config.yaml
d_model: 768
experts_per_token: 1
d_shared_expert: 0
activation: "swiglu"
router_score: "sigmoid"
scale_expert_input: true
vocab_size: 32732
norm: "rmsnorm"
norm_eps: 1e-07
tie_embeddings: false
Below are experts of layer 7 (counted from 0) of a mixture-of-experts language model. Rows are named router (the router's row for the expert), gate (a neuron's input weights, with its number), up (a neuron's input weights, with its number) and show model dimensions 144-191. Each number is 500 + 50 x the weight over its row's rms, rounded and kept within 0 to 999. Numbers have three digits each.
Before each expert's rows: "mostly gets" lists some tokens that are sent to it at least half of the time; "comes after" lists some tokens at least twice as common just before its tokens as in all text. This comes from a sample of Wikipedia text that the model never trained on. Tokens count by the router's weight.

# expert 3
mostly gets: ",", "197", "177", "198", "187", "£"
comes after: "| ", "(", "1", "0 ", "0", "2"
router:563491450439420421530518545540525481458495527456448433552505589548500451523477584444575460506532520473522496500371506462642524538559495464396531
gate0:481485585443469439493495480564512527439548535454558449498442589523494563455456460457388543532571432475525442564538502442468626563600577523517425
up0:616586438531523490491465527406565480493429508450477557482509450464517479467460478569507479388487404572393477488444449506455545550437557464487594
gate1:465422469582531455452517445520518535406422461532532418448400467496454473449475487397483520624559383502572529501374477524613521566574451440484436
up1:540460473503595380511423565510584487447440433547544529511493542506525540485470444566588499531463397459614466514460434553516468538521591490425527
gate2:531545528552513454495496432479566542499577543447444546610594551424494516481495507537470509474498490446522487480492487533427424525564495484519441
up2:477498456558439492526502525408588417460518519555413527549524456478459493536581569452558441508437420497547445455476576421404494556511478498506625
gate3:430512539502548544645500436558464456493503530602483564455506557587519424438518434463512540548521520448461564579481457498527480507504518489460539
up3:393473483382526529531476494594496419514469619644445527539523525540527485479540553501585431491497386468460557548565501425543481528478504510516574
gate4:465452516502540436484493508533625478571444527477469524483496512452474578506513563443541405550561497600508468518522438469540480578602455522534559
up4:452477500591477546503466515508555446439522532535435472526408525498461550501562546416536527557526476538564496452529521559572432447488477528515493
gate5:523523518439590494549526468532434485586477586430493593445615424455483541503502488520543598501481511521437458434423506576517543587476459455459503
up5:413480478502466494468556446533500589482497508551562598479521481546530480545512558472563457517520461525460496554556543581572464482529465550471575
gate6:434413598506515558520487548533470393467401526475542541519455530428435430491556406442574405503464464539604539514486438541666495492564449471485448
up6:487449591581563482474515396522526439523516484465489463496464545485566418466495468558474424495473510458518489493490547508591426509509432442518416
gate7:491562450508521507499468550451574431504501480534485437598497554525424497540532506488576532380534543504525564567558477470502565557523563460432490
up7:590520461404598440482506491501562513563501506526534481509453550430475482448426506494581572491486490499492530486514439401396553511505491518465388
gate8:525524465476510523552534584523587572439449451534542453432498504526471504558475480447483493474459496473449464497500433383505562475483482518516446
up8:477397515484467445612507494554544591562465455502514634484519514505440498461519556440496486417504448437560498477505538436522484423478459556476613
gate9:517542475517515530565518565401427489505479545540480493479459520511555534475481474440500531485494534504484593579592489532491497597514477538567543
up9:473456530499480515468538500485503528452531484447534479505498478583501511557450548507487433515643486542567554466480483599600563617480484513513490
gate10:547501540555532486516402494535597479559482452519506484422528570484490416512498592429533501506533536508517556349448439414472434489517524598559486
up10:528536500542411485446484452527625542475522545524465441515491499491534527508540532457606476598461557441506504459451453533537451513515491599471515
gate11:463508537453508457454394560522504569563610597532410465500435556471515450445521484494510504522514596500533522499493429564498373502447482365565474
up11:535502540567547487544501529475551490567527564518516537571599551576459521443432474535468536440552422423575529487393557472485500526493528466475455
gate12:537505538574531450474423501559509525597516479477576496597570512524597465544424505538471514414531600467479527459524499489454451456468467505471497
up12:533512521421533524358558550520418561464555488432571487450434614464485532430490387494508523519489624595523543398525511516602461532542549512432491
gate13:534366411506599501545572497539377537509446547386547588489469465559422588528513503519560527542520497451491484504443462436484517490510458457547490
up13:487475422479495491471490454590332513511503487442498478488509445502493543504526445427550546513549516438505488468538457593513506586570503425411510

# expert 7
mostly gets: " ", "MF ", "Apps ", "\n", "Candidate ", "FW "
comes after: "| ", "|", ")", ".", "–", ";"
router:482493585450496460467409452474655513469504435495533432479546523498534512461532593457594512491489513517500631467527459466479527474475582483473468
gate0:539415498552455630540489531473404460532482520580630529524586515479509456457494427497351530535520441540508569453511468506520534408514458560552477
up0:437617444530550512541491529505540552526448452561472568488589497525417514474516473573536518558485434501475531445506453574454485488568411489574453
gate1:489563527523577532467518470494512500475500520513510507443537422612500533509386584554497401485558566554481435447423450493521450444483554491503473
up1:416462494571552437537488438474503507600418418608508459473484468435456496491506524495445495445506456481515509445562542460494576546433427616506509
gate2:479502447562448464491474530538533415627426511485491428553475513444458468465510521444534600404545451528555426557452502418532507519552462515545371
up2:580491545474544473478518436489502475364537490419535590467410464449533567516468498528586452501488476546531511541488440566513459456442516531472549
gate3:485511578480448488472460468536455542465536530442465566495513454468469474448495486513526522578500510494557572531435529527493549549512461524421543
up3:414508538473404527500443484580368419510472522409598637502537492466502575489499511421517555461434551480483559434435501495489536452565452533435557
gate4:601532393589508466563455490506477508466507494467580471519426485519504543419496495586368443598466567514450474396535574492461556438520457458548540
up4:441487487440486500526537562553533464560533463493513547522473485540472395506469453517638515545489547486502480503438472489484453499547504575460477
gate5:468561565459520485510444643510438529622535446529535379512475521464503446536503463433534542482516448458494547436560542501506510467549510532450562
up5:521573564477498524473450512520511502503481525550524561547473550502521473545501540493443517488489496530469505391513493507495472434468517560506488
gate6:571557547492521559528479433524460513419514500542469618523503553500524468497395412408650537477468492388472481425498510525501406456612467505445488
up6:565536439535516459509452536479485597425496509426487546517466527495524517543482511498525584478485546485453488528527550553526513443587463469441522
gate7:535512500544482469431421588381554502558525531508469519432532473600569483466451537514512479486538470419466454577437512607486457450545623496507538
up7:410499504468572526665507471614496464465477519486465493538498584455416396489501508480484582577480489476563475507557473419530541511522455467443512
gate8:433483569457425437504508547541521475507523488550499479484521527498520559537477484550467543528482599541482531500451476432471395469598582516568441
up8:533549530498544511451464440478515487542497584486573552531519494512525527498553491515484564540542487533388430441400492507431498457497460605482452
gate9:480545489508496425442443449481517454474557510535484469594551468531543448417542463509427538459421493530548511513566450531471499497426519392548457
up9:516451494557553504432473588553515526523458493524502519380362497548592575480451459570532475437551493559496450575491443544531530419586546573468650
gate10:449543475454458512527547408444490555518505460452490503558450410478508444494451528473573436478498577521471613469495494488595469555587494551522584
up10:525529496528599565462520472415476534460540496460458548429440492508491490450511549439548467502406625463480554517525565537595432510487549524462640
gate11:445568535410467533472548435595467468547589565491498631493441584527407529451611426432447430505469440539473493434524519570534509500603543495507472
up11:495527535640452431412521385476560516474483489519464544525434503482516497456517616486516522579468508544457511568539504538461433521599559576406580
gate12:442557484540509503522541391500425521533515413486493504459498425493440578525482492535542565463621482542507502514331450531544444512437553380507418
up12:590478563425428510553473559459520391439525485452525416628508497431564450503458512384508392431387531491497576444528508468539504483524565507462574
gate13:511464527544379477563511470423449545548496522506388607524539591525576498505447473496494504529582495531525505460563507448497560499484472568463603
up13:509503494602420488428541404517508468513502503536590511536385568509618425362543484522463571501547484481462475531435481501495486474488498459458463

# expert 5
mostly gets: "=== ", "= ", "==== ", "• ", "|---|---|---|---|---|---|", "United "
comes after: "\n", "\n\n", " ", "in ", "=", ") "
router:406460526524498505587430531515576577432527536499576548578555478430453451474441473498658414472539539450500576457510518502525495530486552530465471
gate0:467495477469418512449545500502429505525464497474551502455458450506523553436503473603481512484565598552403478534470537483500477499541414424534475
up0:529484541471535460458503511550617542588439578452550452488509524457428517487588611413584537477549462493469591476381535601439594574482527491485535
gate1:470527499514579518480487425530504435423537646552539619481553493520641465494422481577629528519507528543529452568409397443454488517474433461496521
up1:471584499535466548550477479476507451425535416508449487459582474546616508536478533541488549462506544446368507566470534475411478364491495497427594
gate2:519527450520519512581508480361535511577518479537517430491457429569453548500498420459505551522453576431511483446528519539495466419460481532518450
up2:507482479498516492551536367492533439598524526410422539539548397550506458451517542507427491591426527488505502431414526501527458414453492482551513
gate3:475558358471468511564500543429467582547458413420450445551485491436507610504510458485602523490482482466442552503483545473592467532449553486526469
up3:468540498468484503527446504432497619494423420442510528529482437477470482556555584552577496524516404477509475535573543497561536536442520447437507
gate4:481504475476456429499442528535514464489490589401464583553454554460457508466446521475561463533482595479406590527553508440464533486577521480425567
up4:504506483509496505426451556436505374501507543486526477475432561482490498546375413416576556500527554432487460518580481503522522472490540554435524
gate5:509529585373416490521478505479543510566543570521473397410494475510476454500573454502584490472486420515416450523462501548485543498555486490474511
up5:442477484454437515578510481521565487386546552478496517518435487414443506541544509446504481479547488531530459627508468487510454505416395512464477
gate6:481547452582476566560536363494566576491475505393493409480462506459501565492585555494545501503545521418442544531470456527491477414420497621590534
up6:499504590500567490509588563512517500563460429564511598478425442551605385505525509531503532482472505480492467514467486457529397397497524523450474
gate7:456540482461488528518445480508443564506435540533481448491540500428521445506451549513513563523492538524450485484543432493449581458520501487504513
up7:546433455465488419517477563600477502544447504490564491445520475503501509478625472452580533544583400513525514463527391488518498518454490488508566
gate8:591575421397467511517466490481453550519513458533498525485516589565547505516451600426602537520478513540656510450517454551452434480446470483488474
up8:556458446488535540511503460562549538360475380569386492482433522531538469522469572573520465534548534494615432469533469564464453399464412499414383
gate9:549475486379506517449526409567489521430453504506510496585542468471503502524595452610514479574555308586371519481567431513496486458488501496459500
up9:471560551510495548478547448578517532415444520544551386532454413511467541492535497436593554514492436566488521568500509549434461487483452502448375
gate10:457442541557398477506610430405468525560535647537545441543422456549597460464489474514492469564490463464512508579481580514460522574426426515569499
up10:489507550422552484552492554426510557604570560544472528433536496486489447428528539533476501473413505453466453584480491513421461448567457500554510
gate11:520537570517518525613505504574476448431538384594465471482570386437524439497492471488538480581415630569447541496534549490613509498582419555530488
up11:625424485447552461535578609587588551492506516522478500532517482516456553485519495491493502550377524530568492407441588568519510513530558504453534
gate12:429432530458452397455547569435608539536573533448463526479558536512430506530424461415446481430563458425571511520560469592566550493560430537418542
up12:479560540470482507467463539457443537481522488462480444561443411511450510407464539618540523442520558505547344478552516478459525545539540510393595
gate13:490502514462457504530515505513493545485540536477542628498604486532506532405476526391558438513445515515432525470520536532567521521559479552439524
up13:492485547465494527493418563578527617393482413394582526575504520538499513501565482433564404550406420491518501396517492489500464523546470460462443

# expert 4
mostly gets: "British ", "military ", "political ", "local ", "German ", "government "
comes after: "the ", "a ", "and ", "of ", "-", "an "
router:419468507551531436584536486573463606528541549492537419519405516503483490505478494466622468488499540456484518526589425475537520478405518472440468
gate0:568484511551488433434520476436473574528507580435513427367451540553475571472577597493544448503511525439474573415554459494482454457456438548544424
up0:408554544510488509453471576580467454468543481528457498568387555526422579562558458413399537532485545525520525433423478417517442490608523511435559
gate1:560492490563662441483501398475536506527535467498480539578523466557608470491487556536464444465482536483484469489514511500447463484412481467510466
up1:465474531380411531563491597535467508455452521508484446372493479491409491515530538546601556513520541537528557479507545536565487567580520535522485
gate2:546565412378514518498552484474417485596579532612484451459447429467460511420526551505502469568558534393562405463561503526558424527539598452430446
up2:527536447491528516383477475515502499395585400441592481492553531439484478498548477475542515511490520592448487543530440457626471553462491460551627
gate3:610529427378454506464534535570467538470492529496593524448472494491538467510620463510515539498617552530539482629557460556546432496459483548561564
up3:503519459527488569471476531532460560457564506541482422468506471541453413391540552484583552527479578559476472581454488490480418556552539473563629
gate4:506519513489530482513417513539493509510540509539483503488466452458486470523526575533473565528409481437537391483421449535516521497623574503520417
up4:518502459579557561482525496437570449517510467456525529488397495499495517554614551511482519535448544444558453521422554499482553485460554558431573
gate5:484534500498495599492557419533588470502523433498487518537396580487585453508510524596472569549586546426556442622401480501412443463507551569502424
up5:494490455480457477550472483469507553437525489456497580468532435571563444513459471452591469520506360505509439411495506467562556453514517478518548
gate6:392430467563502477426516444537488553553433505600527453509388484541482517553519442470445487493534600471437462531540455507535545577459500463460530
up6:517455441433521528380573478533525568518487476510446525525531518558541564542482449519518501553497455469564473532509407504449590471522458515430497
gate7:509478519570446480493446408517534488453511519449545521531507557443504574415455502519614509578501538492497571474495476420486547439478538410533486
up7:441559482529592497477567558425467487552450473480422474516518425546523417643499450456424483465482470566410526550518518572554504500535438600531491
gate8:472476597572497444433550429554514480529507451538509509570465463546528505479451433576435581522595486485424535490527543453444547490481568433510519
up8:473463639509493515472519524528504458441553475521542531435603517547524458494498450554488530463540546596507520432415525530479397502519517514511569
gate9:494505559508504404499432567484525542474480530521471522476513549379539458521455480511468522500509447453531472538508541497491518338521544522497486
up9:400536522493469428446496577542507610535515534494507507627499494519529457519426519461514424577450441461515487440437533496542417378559449533480541
gate10:503522456572416511552442501495483543424439610544431535570522529518560510471451521521537500563567493520406456456539504451389456543541584505522390
up10:427568497525550420433571494528498533467555591450549415514520425559479378519555522477512443464474502453463453531475520463475507432537569504480499
gate11:528532587495481602408547501479554495520468426397539434484490409417476565523485462392496481555477393442432477525467491542449498443465529483479464
up11:509448465517446496501491507457518494534468468544611452469383483441514481551471461451414521456404474459540525592520571549451431547405486527460506
gate12:473440410504521510420520557640462559458490516460422574579505555527473577444503493478531487374507467536492472527520488494484486555515526503482500
up12:511556530495460469489477521495459545482514470607502437535499487516503528475491375553477492518442534390523533462564557487591599545497639504524545
gate13:565461542422519509549466560503541568427512469586468481532453651459533569459485606500511488511447534478476547398392486464523472565509577486517483
up13:529465580500467599523509561427491483402520532558542523536569578531450528507431437461585492572499475455508532412482554447536496431462568476515586